From a checkpoint of a small mixture-of-experts model trained on Wikipedia.
Size: 8 layers, width 128, vocabulary 8192, 11M parameters.
Experts: 40 experts in each of 8 layers, 64 GeGLU neurons an expert, a sigmoid router.
Training: a variant of Adam for the experts, 236M tokens, 9678 steps.
Below are experts of layer 5 (counted from 0) of a mixture-of-experts language model. Rows are named router (the router's row for the expert), gate (a neuron's input weights, with its number), up (a neuron's input weights, with its number) and show model dimensions 0-127. Each number is 128 + 32 x the weight over its row's rms, rounded and kept within 0 to 255. Numbers have three digits each.
After each expert's rows: "gets" lists some tokens that make up at least twice as much of what it gets as of all text. This comes from a sample of Wikipedia text that the model never trained on. Tokens count by the router's weight.

# expert 5
router:058144163106129167115108159132142130126103126170159144118141114127188183130120159092119112129162155114150172146074129049153139078099140092094097147130090145118156171140101121089116128188161139141159127116104136134139091114121174057141181118103063131157096123082113090145124110119111154096050133151138190135081156172138132178086084081110057108077082109117168133128129085081077148100172
gate0:141130112111108103154116158071113122173131088155138086121145126147151130124087132124132183161117224135091129124114116107185146118073128164105140117140111129020174123088158142145161218184132090157140081164126118172117136163098083146136118143120142186096157030139137162162105168132117158165171139110129113125097176112128076071053122146148124108135139139088154120130099123111077142152130
up0:122119136150091173068085134050201160084132113164174159150141125170159100093129118131154110171089146064160136082162114143133118104120101193090140146098127133153177152101071074092122176132137146116119106131132126124194172157091149128152146164159159137150079012147149144152091146144127109136146125141160157153151193187140108076094131079138107128118130118102097070126107144113142133116159
gets: " of", " in", " for", " by", " on", " with"

# expert 34
router:108114109140126155122068141125108141135129123141172110140166164180136150114133131116084105119192111136121174175090180124158132130152066147086116113093153116113176138104112105149128130167136161146171086108149101130090140060108145085148104112122111098055098115130069113167122215133101123118160092159107093167107101131040142121123095096142184141096170175087162176166123178096174124172205
gate0:142095080167076181107115156147134149132144154107091101174116141145138141138156127162178076188106189096220155180152133120172142158099162114125115109095128087145161109064134127125134126081132118122129166130154103108130159141155122158102106065111171101186111181092121140072177148075118148089140131157090098161140158133100099065098144115094135114063127083097196103148117077170097108151154
up0:116118145077163167097139141149191141159083164111112124114151130169080116134113067107119160107146099091125098134065092119159094146182106159161095157147136187119088161167126053116102147148105117124133090119107117068123149123107143144115141143186107134108120142080082112158066086169110138102156156163070112139194181139162167140190128106146102153137200154093096137124116194101121104101055
gets: "c", "ic", " (", "ac", "oc", " c"

# expert 21
router:083146092123147121096153106083106152129149123134133167157121150145111103107099188117116132144181090129183175071161171125122182133176090139077133154122114161128111141053131150126111122154203083182169196110161173111118156116157160095130179069180102140120068079103141098119128170143116156122158084103133124104105127114059132104110064089101153099094090125078120146073093155110085111101127
gate0:128147163111079120108106154156098095064120130165163118088147076075104147153083195092156117102118124141128087083144099099144122165094163119106136150113140095134138207098200179117140136076129119147141172197098111147194088177130090165157156142139136173123147168139066144145143198104120125100168151158105144185112101164122144096136127143080168189115147133097106127176106100155163110143183
up0:114136138110174140135127164097084115169149083084107174122082109079093086195172109120102102164106115150169152082136094079103150129190121152127075187106112117169157137131155156175102179165127100136111126127056111144155096163107147124107195103084124129122164120098142120063153145125115134141121153090108106122173087154163135143145080123159117209130155126076088060078083106127182095123105
gets: "o", "a", "ia", "ro", "e", "i"

# expert 0
router:058152127086122123108159158114166136095139125065165149136122126078099151101047134113064105151180081168145157167183129086115067119155076111125158110107072153106150088120165157112110189165128074162152160185170165118122128151112074076150097138167119108079153125090156096107154129109117137146116119120155090123123167138073120199151077110104142155077116177139131151137124091129088082120131
gate0:127130119068123138127170148107175153111116131105131139140158114146148127187122127162073103124151145135090193080068069128119063162119140079120203140146095121111087104158081196146175143177095131130127105107118132188101172095078166120143107121154101144140169095172096037115111108144157121161077107104161097173096113120092173120066174134107128134114123107137142126086147117139180072135080
up0:115175122099182128162154164123135151130083075154197145157081106090167123140128095151113134088160158105140174120073119124121072153118121148153193111171081108120099111129068150085119122147108122081137107132097129147081099139109130109107070138145094134081130124089094063124131126167117091165072149050116123163098058152105134123149164106087115118084116163088186081088142154113183137189089
gets: "s", "es", "ers", "as", "us", "ies"

# expert 31
router:123107126122115143087094104141130091095140125059158132172134143134107156146113109111068147120136146091117124160118158031118062181097128161096158121090139132147123168120115147133128155149172142132199092156158121130143124107168132118126148127070046170156162113052128099198130145058105154085153115147145107139115132174105122143100136097144167065148115167076150127122132165241117113145125
gate0:107121146136140169131088150163147092078086164079147125118169128177141120102134125127078161182079113119140124117137097050105088161091084130099136124127188126124153143144134079086149111096203139112156081125105163108076191129179155096133145170078126155166084156114090041162094082091139204137132091169146053140176131130120159122119138136127126119158111156100106123155164132142165080130153
up0:137207186136181090104139106158167139099090104158107144128125145112112130082167082124107121105132108105061097118140064107101176123151089132144106134104135134139129099154192130168131106123165134170131161080094173122115178123146107113134163105096124118193094067123147103171132128104112131162080110172130170109195144107115174093203117167046108109125124113152136124083147168175130189134062
gets: "-", " |", " the", "|", "st", " St"

# expert 14
router:095150142093100199081086154173143146178137142095127124159172086107147140139095165149118084107109139169113137126105116100131126143166093145055159117119172069119106115151147126129104141085126089174147128138155112128113109129150148073171169104067134148097189150055138120170121166144112140154148192131161123120141087148034161102148133087141093176121114203119142138086066188111131090105166
gate0:120138180068138158124150133158138133160151158138156072156152105133111140105123128202144133144093177129090147153108176160154110116159071146095112161080123116123116092143067096042081095147053109151115107088171140117133137132134146098136065226088197110111148147085172112155132130124137161159094154120132145079097062102100163176169153116089134118125129155090115127130086135095164117148084
up0:129149143076099128198116100133135139154095132134066128136103115079165172159139139170113182132103177164147075083108110110110097118102108089136144102112156120112122122125176168097141110126119148110129160088147090151178208169137105129138168150105100175145133125153180127074223195117156171106117124116158165123118081115158071170113152151155145104102172090045162173109122121132115132058101
gets: "l", "h", "r", "ch", "t", "n"

# expert 26
router:070124115088118156116115087141095085143117193115160173145096109142105132139087198161092121131199142115151147181063119051118153127120121118116143093070112169122158157141120141106077140160109125091162181109119147110115129150056159115105138144119115117117102081127149111195158136106097178133137148153130176111122181109075085119118107107102122201115139166092175146116130205170127172071093
gate0:103095114092154147152106077091130099146139140099125203107156177143175133132129170054104100139184091044090204108127109096133110131168140157147105057108128160134163110152153084126103131195166069152146129162142120093117146130167153118082060156099126141078084150109126080186100109165127181086162162158134114083126134143107169100133107100121156127111093149125143114131118100059120142089122
up0:107184080127177159132142162117053116084128076166131077130149112087133125111158090162121096165096154157128097086103143171169119105075123110122184182167125130141066142099071158109109105106129179150143121123124140155102143141091081105185174094156065159189193101099125148097152161058114104162081115061143134124114091121155149127112144143124096085135132099134124141168118139180163111169169
gets: " S", " B", " P", " L", " M", " D"

# expert 11
router:124171155134107144183093138148145105146134114186109132141145150136069178131093142170092126159160104129086117093168144101204107131104049127102146158123115146069135162096123119110094136152158165175206114148140153074134098181141125059120189146090142141152163108126144066137148139112111145149108134106099184091083155132099137128137144119079112113120183210152082184101113130194140151083136
gate0:136114190130122132099107098159126151110167058123125138107139134132150147119085101186174172129167162126144131130089091108149183106157103106090120139037186128055161089051115117126127127130212138175165120161166096151173168140187073116165133121112136145099090097126100080122121142110117110106091152126149127089131092126089149156105120143130082094132121127065158186126151138181090076094102
up0:171132144147117155148078086125179177135191106149078073134159154159185150140116088166150109187159138144126093130060143080145164098147148134110095157076166096070181109073111107097192151149150159113104104126160090064169133126166090132117098156111156123148090065164141093100101134136117087133138147099178152101133107109167112115097106149112087066136146115113160172099133104118103095071083
gets: "|", " |", " =", "–19", " /", " (18"

# expert 38
router:065125142118112104138173115184125132088116152124143165125150142109109129128114079148120135098147115076076102167069067067123187113202124166169183096121120167117130115093156096091094127162129080156221117120083135096097115108153121095084179141113128117136087106076166136097150150104117132066160135109162163074136091183075162102120097106085084159128105132093177146144152104144170143117144
gate0:107152141111178120076084082120140122110113084187118147138070099149141124097097148154100111113130249139126093144141184090116110110087137137109128118116092078129127116140157168112198106140113093136188169091177078158157147109150088108102182127103156113153134119095180138142093128155110128138137085039158154117083138134128070151138083147073098150109162182064132098123133147135103146091101
up0:136095158149165108080085142121169061085149117160115190122083132156140114107075113127104127141114204167069079137146126060087112106165147173120147098160112089136119144137160152130183121171098122159162124076100088139131091086131123118089180123090140082169105147107167157099085133166128107147137115074131140098087143119152084151169097171065092159126159135070090066102159134128120178091095
gets: " |", " 0", ")", " ", "%", "°N"

# expert 17
router:112144108113145181108129152151127115150159104192090187137175134131165250103144158188055176128124139144162113125118119089131171142134138102100135119101143147165149120131173167145136112164155132124164119095104145143086125120137117090141181160136101144126134082122123058136171180118121166160076086144185172093073140123057107139087117090156186143113177175141109164108113166153140091131105
gate0:134163133154130099139114155100180119103148131162158140098105169123145114172089149084090134171134144120102157164178113178136146137132108141133120092147074140076204118031141119141124102129152071167128098120072173101149126148113136152064129162067101120188103083141139126123118105077093104103143090098135199071101131136151083104205082142090076144086144117112145098092113062163144133131118
up0:127134130091058127131113089129083160113080102106089115186119071119178129099110114143114099167137095140116152118139165119178113065085174091143105186124183140093083152225067149095174099119138127122135196138192118118111148119093142142168151103148144124091179079139104090084174103183114160100116114091095084174111108120122171175087159111108107131145116090105151165109160105133132117092142
gets: "M", "C", "B", "D", "R", "P"

# expert 2
router:100087088101128141155151140164173093171154127098182184181131129085121152104136101090118094146197163169171120187089134092147104105151121170143160142088086165116170195092116138117117120211174151164195122102114167102133125125107124099134139119112103129114093130088138099141155139140103166100077155122093124078143145157122143117141169034103134080125123163114127174137092159199145187148150
gate0:131127162120084105142160138165222159179080141184110162150112092098129158139148120145132170147119136145082088118156077165082078120199142131171159168116147066080125090075136144153157086189127083078153175103137124122146145088141093146116152096164113125138112079106173144093096131149137131077139101083136189176128122151112165123114141084072113156144139127078138171156064124152161124128166
up0:106145134119117090177147130162189167175077139206135142151090067064088116138172123117108235098093174187166126076106084106078152082157101094117084058107131143132149122095117112154136101174091134156135124124094150163137157156122127129113169130152077105091142110135152086142133115154135093083115095161153148121145102099131140163112122094096045100160151140146151105152102159170150092135137
gets: ":", " |", " is", " was", ";", " were"

# expert 30
router:064133107000137176152123144098128077113137103168179159120175154110143167119125091137091129122181174116178145157093139087134125105156135160150167137116118114098103158151083119093096130156115099152169084177108138094120151126086134074124116146158128135142103127075194071147115118098122136181162167106165135090106159153106137108097131079138156084048117176096106108095172117100157125161146
gate0:115158111123098173217123128084161092142147137141102126127136175146137209112126090184131131103176143209185110110115120071157113120187070112151135135152147099134142175137105070093165152140100195109146132165114112121121088133125076105154166116122095154119157122098147103163109132137145094171111161082191153129122128084107123119130096101065121073150104177080166168124161130147181088169091
up0:149176121103181151139140129101193136159101130153108071133120109161142174102175099151169189106105180151184121137076119073132090144202088150125091132139150109110111148153124065110118195097053141118106071158147172107167135136089111125188117099119117123105143079140146127108101073120136111139105116100141165165140165118149182185178117129111102092149108154083120158108178080093166137185145
gets: "\"", " |", ")", "\n", " it", "\","

# expert 6
router:077133078102137219128130132149111152100131087114133092127120135140091161114129168196044105099141118092106146106108146131121115116136137108128163193077141125096146151102124143062098101167145095126207124093163117080182108116169156076197131114147129085182095158095175123124191158086130121067105130119128144133166087164096129096144203090139122120124157165149112138173128126134113182097124
gate0:129138133173129137074082208145133174101127215171107185151140160158079154140129136144048105150110147140116131087101159098154159137173133107117093096147079123172090136138101102156141153130159150180150127128168106061120131097157145097123196126084136112124175139078132157109151167170124113172052116180132157135107115141118155125158149090142078136121163109108131142167153103162057187165105
up0:168174147171125058088112144170122181127126171153175140176167143105123168129080103143126118158109106107112177125093085113071104101115092132141098095123150139117143163163135149144129138122139171110142186090144090072072139125169127118163159075082134173133123104106134115194173170170118152094101219152215123133087100125137087092122119120151100116138100183075138118159165182133144132171155
gets: " and", " ", " res", "'s", " also", ";"

# expert 3
router:092096179085061150135160091155135114167130141145116194142212164095141127125153150149106106156183141087120165133141100118141089126207157100176196130134156101083110124123166115149096095168189082141179141149121115118090136111169134135143158160094062155166118127141166086105127153118107180070125157173127137161089119137072143102151098055113112144144122113107120084120073142183139122113167
gate0:080134138162109076073176137169076151148104120155167107150166121095155131147120132146123141093124146108156121170130149108113063158134122101147159157159137133137156082131158151119125128101114124159165101073194114126167098115173147109112158111100118117101110171143089118143087112123131112098091120115120090079048204101117185135076122141120206062161056162185159150155136144173101190068113
up0:171163167113134119177071154123166142113146110133096103082080108129122146161097152106135192155068112180151126065053134101134172096100089132115086102080106165149123207119109120135156121155084110129117132144111135125128115156068123131129102174200140134160135051074173110150163154144126112117125105116133177150173085160156085174103083118101119145130183155071119101070124105112150088162151
gets: "|", " ", ":", "°", " •", " Party"

# expert 37
router:078082136125137090092089164156133165156147095133190123134143148104097110104153117063150058143138154145143155187144112073149144132132115131110116080100059083106135110118142150147166123118182187139155114149153108136106202177127184054098130076095124143129105116088123140086125159080097155129124146100162140148131186145053142119070069103187134105101140139113174073132154129148102176107124
gate0:150127109153142084124122104076134157163180093145104133102096155128202089163103131138107139145155117117218198146147126142106174118175084153173128091154058173112193149077080127127141077169122147097155169130171121119186161100099161122100088145099115133150133142087126102108113192116121128081112103098191134099102115140129131146127146078080173060159128162105122153157071131142082159138118
up0:107103097122161129117139111093186114132149063086153135094111149120175127130210119125150114133083154123179150115161095099176130075107119162154110070165177142094174103078102076124133098104178167098124097110108095141171199068146125151127150158094117102157146194160113110150111121141135115062142147116104121133150112113118135084102169112082191052124098088128087121113137112203158152155093
gets: "at", "os", "id", "iv", "is", "it"

# expert 24
router:131122144045118167119095154170099113053121088098128092123146135115187172147095112161098166149163165146173132091136148087113107084139074173121114099091057140175165120099114089105087087159142100132195093120138148125111119174106147064127154149096092152120142083080161097137158138131094131107095111113137211145099108108123151142134127084110156171128127210104159129159128169132059102115160
gate0:130171117111083075130146103096126169126145142120082128127097129202151069148137146082092198136152109133091109090126131140084108180096136107146099106085149157149094137068157138163128132182195122136116188124098120097108124016122198140079090136160109173138113069153129133152092114127112160180127091068113152125130164142113087126143113099138076148145184146104156096119119143168145066144138
up0:134114136098163111102184167121055182145131152095108087112109128169146105132185091175086165129115097133142109100155171152128073074083166106138100111107101190130100119108127128144143114147197148104108171147165123097055125086140177152177126132102102173069133093137122155125102094085055126140109063069135148153136151116123091179127065114093108141118090130165176103164147122119120066127159
gets: ",", "s,", "e,", "a,", "),", "es,"

# expert 4
router:123163159056099140178054152144181094108129122111123110091135133097176140124146151138112154191130121130134096097138072110117125125117041102152122112114129075143146155142119156114161110190133156143198121123103148142111136133171099048146132099064128185174150086097143109207134155069112156099078102174156157101093106150104166139122156097138107109095113175063156169132097101108116149096139
gate0:128125100204146139152069124175086090103147154163084132149123094158128094126123176158082044152134118069134112146130123118126096155134133094133193162154100141099156116135090174128084139109115144130168202182164113136131092134090160113117146080132132191100131131155134058096127071107132136150097171122129171147053074063130147156099130112143066137053130137143133175081134123116150156111136
up0:103120172086104108089187092120149166157123116108177162116159146091137120075068093098135183124161163146115143150145157128115115092176135157138091127117175146172093126167171118110154086165135139118118069125093125134104162145132116161097071114165131076160130137093090158159079146147105207146173075113102098100130208082120143102118072099122160145176135155134062075109156167154140069163126
gets: " in", " In", "In", " after", " January", " May"

# expert 29
router:061130106061132158136112140068176121171139081127090114124148147094150160137136170144094128090139110120161135130146111065126101119163107101067171128093097123141167173084095122106105075178140202154171157109144134128098187160166097095114130103202086131093179116055153099148178146104094098133099165092153136079102119158137120106112089093075154096158103146108108130116095174138135167085105
gate0:065107099090115101092098187103095100129046132157188139109135114146113156136095102154160145167163094140173140152165115137105110121139145172101127152148173165203141174130126177116165150072146133064138063085102172125081147137158121088082162123124076111160090125083081072117128181142133129105123111120102117127090193136133194095165110109117097130125071104128134159140098108143096150063117
up0:142152160139170171128107113133178123110141123123081156108160126100151118153187119064142081102171149075168124123101137150106102089131135090155192082144119138106109144150174070155159163174167152148135166149077099133103128113204139127118123158139143125127071100121122106113071091065113182187171139146133135161172167199113133090135138149190110155135151116120152047091092143105133195144166
gets: " and", " to", " was", " is", " he", " also"

# expert 9
router:088186126105147131108120150163161163065143100192132127180148096117147140172122162169149140086164141133148119125106076078141077102100141144080159097144162133102154079098096121116140081186139150136164134106105185134108134096107099104127185160127087155159163063080130075075133169147108115132113105128158154129123103136050121086158119122100120125088086153129195134090121152134146062202185
gate0:089181121128188095131137150095147140117157116132193084074147151088122104086128167099123068159169190096137135135158079079125135123168112073136099081134113205101110103093112068143121151127117126223145146122067149133090142167137132134109106188074140125118152116096143073161124111041127134122150085165134157159133155169101122133136127121091146159123132175164146123140132114099208099149104
up0:138150125112152067128203102151122172064121137099135072112173084142118114130112141115142050059111191103090145155195123104141176118134085090117110109138170138145091106094144116150131128112112109191108153136111185164098127168131116124110062156162143127090089107114093113167143122075124166140142108174086079196201088142114094116162161170109146107124082127169140106118098138092133109144075
gets: "h", "ar", "al", "ur", "z", "j"

# expert 16
router:061120191058110135112107125154086129125161127130166118183147085082106159148109197147091159118158126106158141094109109092132098194120134125109138132106110146138112079143152083100125103143136125147169145152143122139094145189128158122114143148082135174076169097086114067135136174099114139155066154112116130085155082172139106118098123075138067089098151182098105177139139084232099123153093
gate0:102163127118096079149137135163116147094178156107060083154151107142126126160110202127096096099135130162112146092120105135159068115129151098124104178146130151118186147150130162175153095151179073201144159114106096118142136129089137141125122122197158086151076083175136134111080122143118166134131114106125198082071123166123109100136105116142118129058150199139147112033144069142155113113094
up0:138125125115174141169088134069159116163091079124161142093103174120092106111116073123173133095132151149137088122076108075131122133132105143116192088116162113126109124124159143068140167145087159062150084218078151144111152081082132092134146137124087110123147190105151145047142093135109100165132116101139079160140156096102112128133161126113199164113095129186167077124114167106102114128199
gets: " the", " The", "'s", " his", "The", " its"

# expert 36
router:097121134080081163117150097160123100121147123157153092150173137101120138118110125125115123113132149140148191131122131119104138085160076141122161138118087072129192096156159102093123153152103099105178158102186081127163088088199108085135189133151144201084138085114097120178107142162117111184116138142061181113163123135079109071042169103100090094151146164128152104142106160143162082088158
gate0:129137099142134122125176114095112216094102134134131055095078088136125065169138173136089098095134118138137104145127142122123105104163149156131187202096099138123101067101134145125199089109182120148148150128090204152142141124148143143093113128125131091144110104158126115044088138138135107100079123070187093104144132132102113158118117139123091136123108219134109118073080105099077147106184
up0:110138114164127127126145078100100152134134154174100121095048135124096096112111148150068124083137170132155126182138140106113101113115116147199115175122043160151129086154134120103164093106153074154131161123110168130111127136178173139110101118137147096111115093142122107092049088162152127143118089068144088171155170106133083146119168169101062116116124217172145115123095079078095161069118
gets: " a", " A", " E", " re", " The", "A"

# expert 32
router:072131111086151094135081113151143082086117105186208156117119092140147185122175094132123113165100139095131162131154115091146116097156151148062158184162149145142154111104114154124114118146135087187165178138172134144105060159174132101092150091068114160130178117131157121126109149134099123105122121136068134133141168204098164174112116116141126144062103128106149176130126215160114140055112
gate0:087072164088112154090135166183124129130134103139145122133156102104134158062133146153070141110131123143159142143075066049165143083182114123117203041127143162149151163165097138141118112142120098082146065107077101119155119120142107064153184103094116189131125123082108103145147109106112171179109123179128122108134101214090135160097099118086095122109139128118127088137112155108152089118085
up0:186068169124119100082135179159116111131145103150146094088110098116130112077148094134140113140074145182135082131147107120138130088170174134059136059177120167115141157175131148114098143096080066114092079103071074132144113118140128142088133080096148133105155154125121150141100093148156111134124130196078102129185134186180176170136124181169098105143114093165105086125116141110160110070075
gets: "ing", "ed", "ate", "ive", "ation", "ary"

# expert 7
router:067091174125174154149134148164107077123152118100138151143169083120125154095111193162109136141126157100131169173151101068135125096113110111132204102165092141084115087122095122090060088133128114149187150081094101083126130160137092083182135107078083149149145127097118109143117172072102148157091194158078134091078151134103128149098147110130066144087125152154091128137141177176158138102188
gate0:133201143129123139120107147136154129066169118062151108127152156112077108086131146110167107132130118014195146193163097153123123154125121086131071140109116108169138143146131096126054118111124179147155137098123135121106141106172149110181179080142120156155109150066105141150147104018105142121123107184114192105161111077108132136086175138110132128115123123156130129145081151139127126141068
up0:152061081138099089158142101060183170232145110138143122112124111106116131219110159144133133182148132143132140096115154096149126123119154127147177107164087114171141108140127134146197101136117117106110137173157171171148160093087123144078117119095121093114157112186131119061132134166115126127111145065143131150077082174124137100161102101103188114123172161118165127112108059099095074154153
gets: " the", " two", " one", " his", " other", " three"

# expert 12
router:091140149088089137091099149147110052102091111119107121157146126133116150114122195124148151108179112094135155122163134096103122117106149157154126125106147136116099059124104111122129059189165167181216168124124117150146102146075140062127119103137096119138142118090149133175144088100095138145084146138094157113081111196079150108132102129140166088079237091081122110111084125077116116078131
gate0:128122093140121145138165164143140111175124168115096187176138116156166124125144170076136139135126098121093130137128057117062099144158157133106139147143160082115183076145180104174114162175169130193154163152080121077135126097105183132100117142151118124108076093167145148116035091166122136077147116137170124103097154220136148127188126122145127108181152112080168071155142104110163149123151
up0:151127150107109166138107162179114123141141135123166113117166122111090130132158138139097146066151164148150105099119182179182111124178128107171162107151102212137150143160150124101202116143145130139124174075139074138138147127154043175196181134091155125067114093160152136148074149143121111114116156181142181233157162108128120137183099153163107096111133133127085100074108111143125130120096
gets: "\n", " 199", " 198", " 197", " 193", " 194"

# expert 19
router:108145115101182152110073131136159102140143143099131128168185092124113148105055119148117160121124173158136137141118107129135066116156124103141167146112066084112112126158126124081125087122128115113169176102175127135153094172179101071141151097079052185153116142049139088211169177151100135140145147173138189105166111133108122128103107096118138151035152181099172091129126120144118165126135
gate0:134159206112146160156079179158120109098185208154168150096176128117070100072127127117027143145090139136156100101128086148068069137153104092142174133122135193168151118100150086093128139162104144136135178065139171161133134116093105162111161129134156133112137085111115152143086136110119090117131179136125160120163160090113150125110137134200105135135122130108177114142144128109214123092117
up0:125131159143205150177141177131136115109194162111156103108077087098141124159126136104113116125093119127151138204146155104029138156101139148125150114143130104146121149135101097055121133118110153157131098183115247105125137109103117100077129089133077131091106140148060139178193152144108136113175146100118125105140108122129172072107089120117103154100170109117113136082140106113169121102201
gets: " as", " that", " where", " The", " when", " Pr"

# expert 27
router:094137091062100196096102070135109173104132071096097112182140149122103105139179165106097114165164137147211137147142129128105106136105102129141131089140164154108154075059142143122147109124130087125160177140148090107085131150161167101138110148099108141114137100110183131152157127112091192138061133128119131102103103151054163173051086083188080118142084158130117158122093125155130183129157
gate0:147117070079160160176163151090134178140141166143137105161179128153113118113076148205157101131104151115132116136121170167126076219122113104110139120074140167097168142140130148123079062120107066126135153091164120114096163130102119122136131148177170203155114078148113062118156109166119095132116112083135108149111149146137114132120098154093075193184121107109068129095146162091066113156106
up0:126148084111085111169073116213149128138122118133147116106139172158148095177098132133171099100152137123106111142198107147077111152146077181160209120148119184082152097124071165117094068171140130148120150176189138130095177131169095152148112088146111162105086184153126115139139125142106143063152133125066205123136191140124130135105132125119121179166122094125117172128184144095104140148145
gets: "or", "en", "er", "ar", "t", "al"

# expert 1
router:087168132055188096151125113148120166124167102090127154139160169090079183076093134092128148140172104108195128140146149110132120089150158117113138125082123101149133194115091173092113168160130133119163123116122151104115221144144107062151168152101122171095138126127122152174157192086112107125111110067085177114070138128092131073111154072136157161094170134119095131101091181099164145113143
gate0:130150146074137158180118128160192121179156100111117109089190090133090119115145099103163145098179156123111146115076091062136122122207153149169158161138165119119106115176103135174151082155140078222132127212120102102122114174125120118113137158138153100178101124039111131129069142142108120125124131168126123095149132150103120159122108108131051142101102179095130118127087079141115116174097
up0:126137170071133159145143114152210168171142105133109126143146118108123145092228077085156126069155140125108128101118085056219138153163181104150162150120159103130137158159107155201197150154179117171119134155156076133097144201121084139135142137142170135180109133115125148165099117122177129130112129170150159140098109137104109126149100092176064153147099141127098107153112113115139149114087
gets: ".", "s.", "es.", ").", "a.", "y."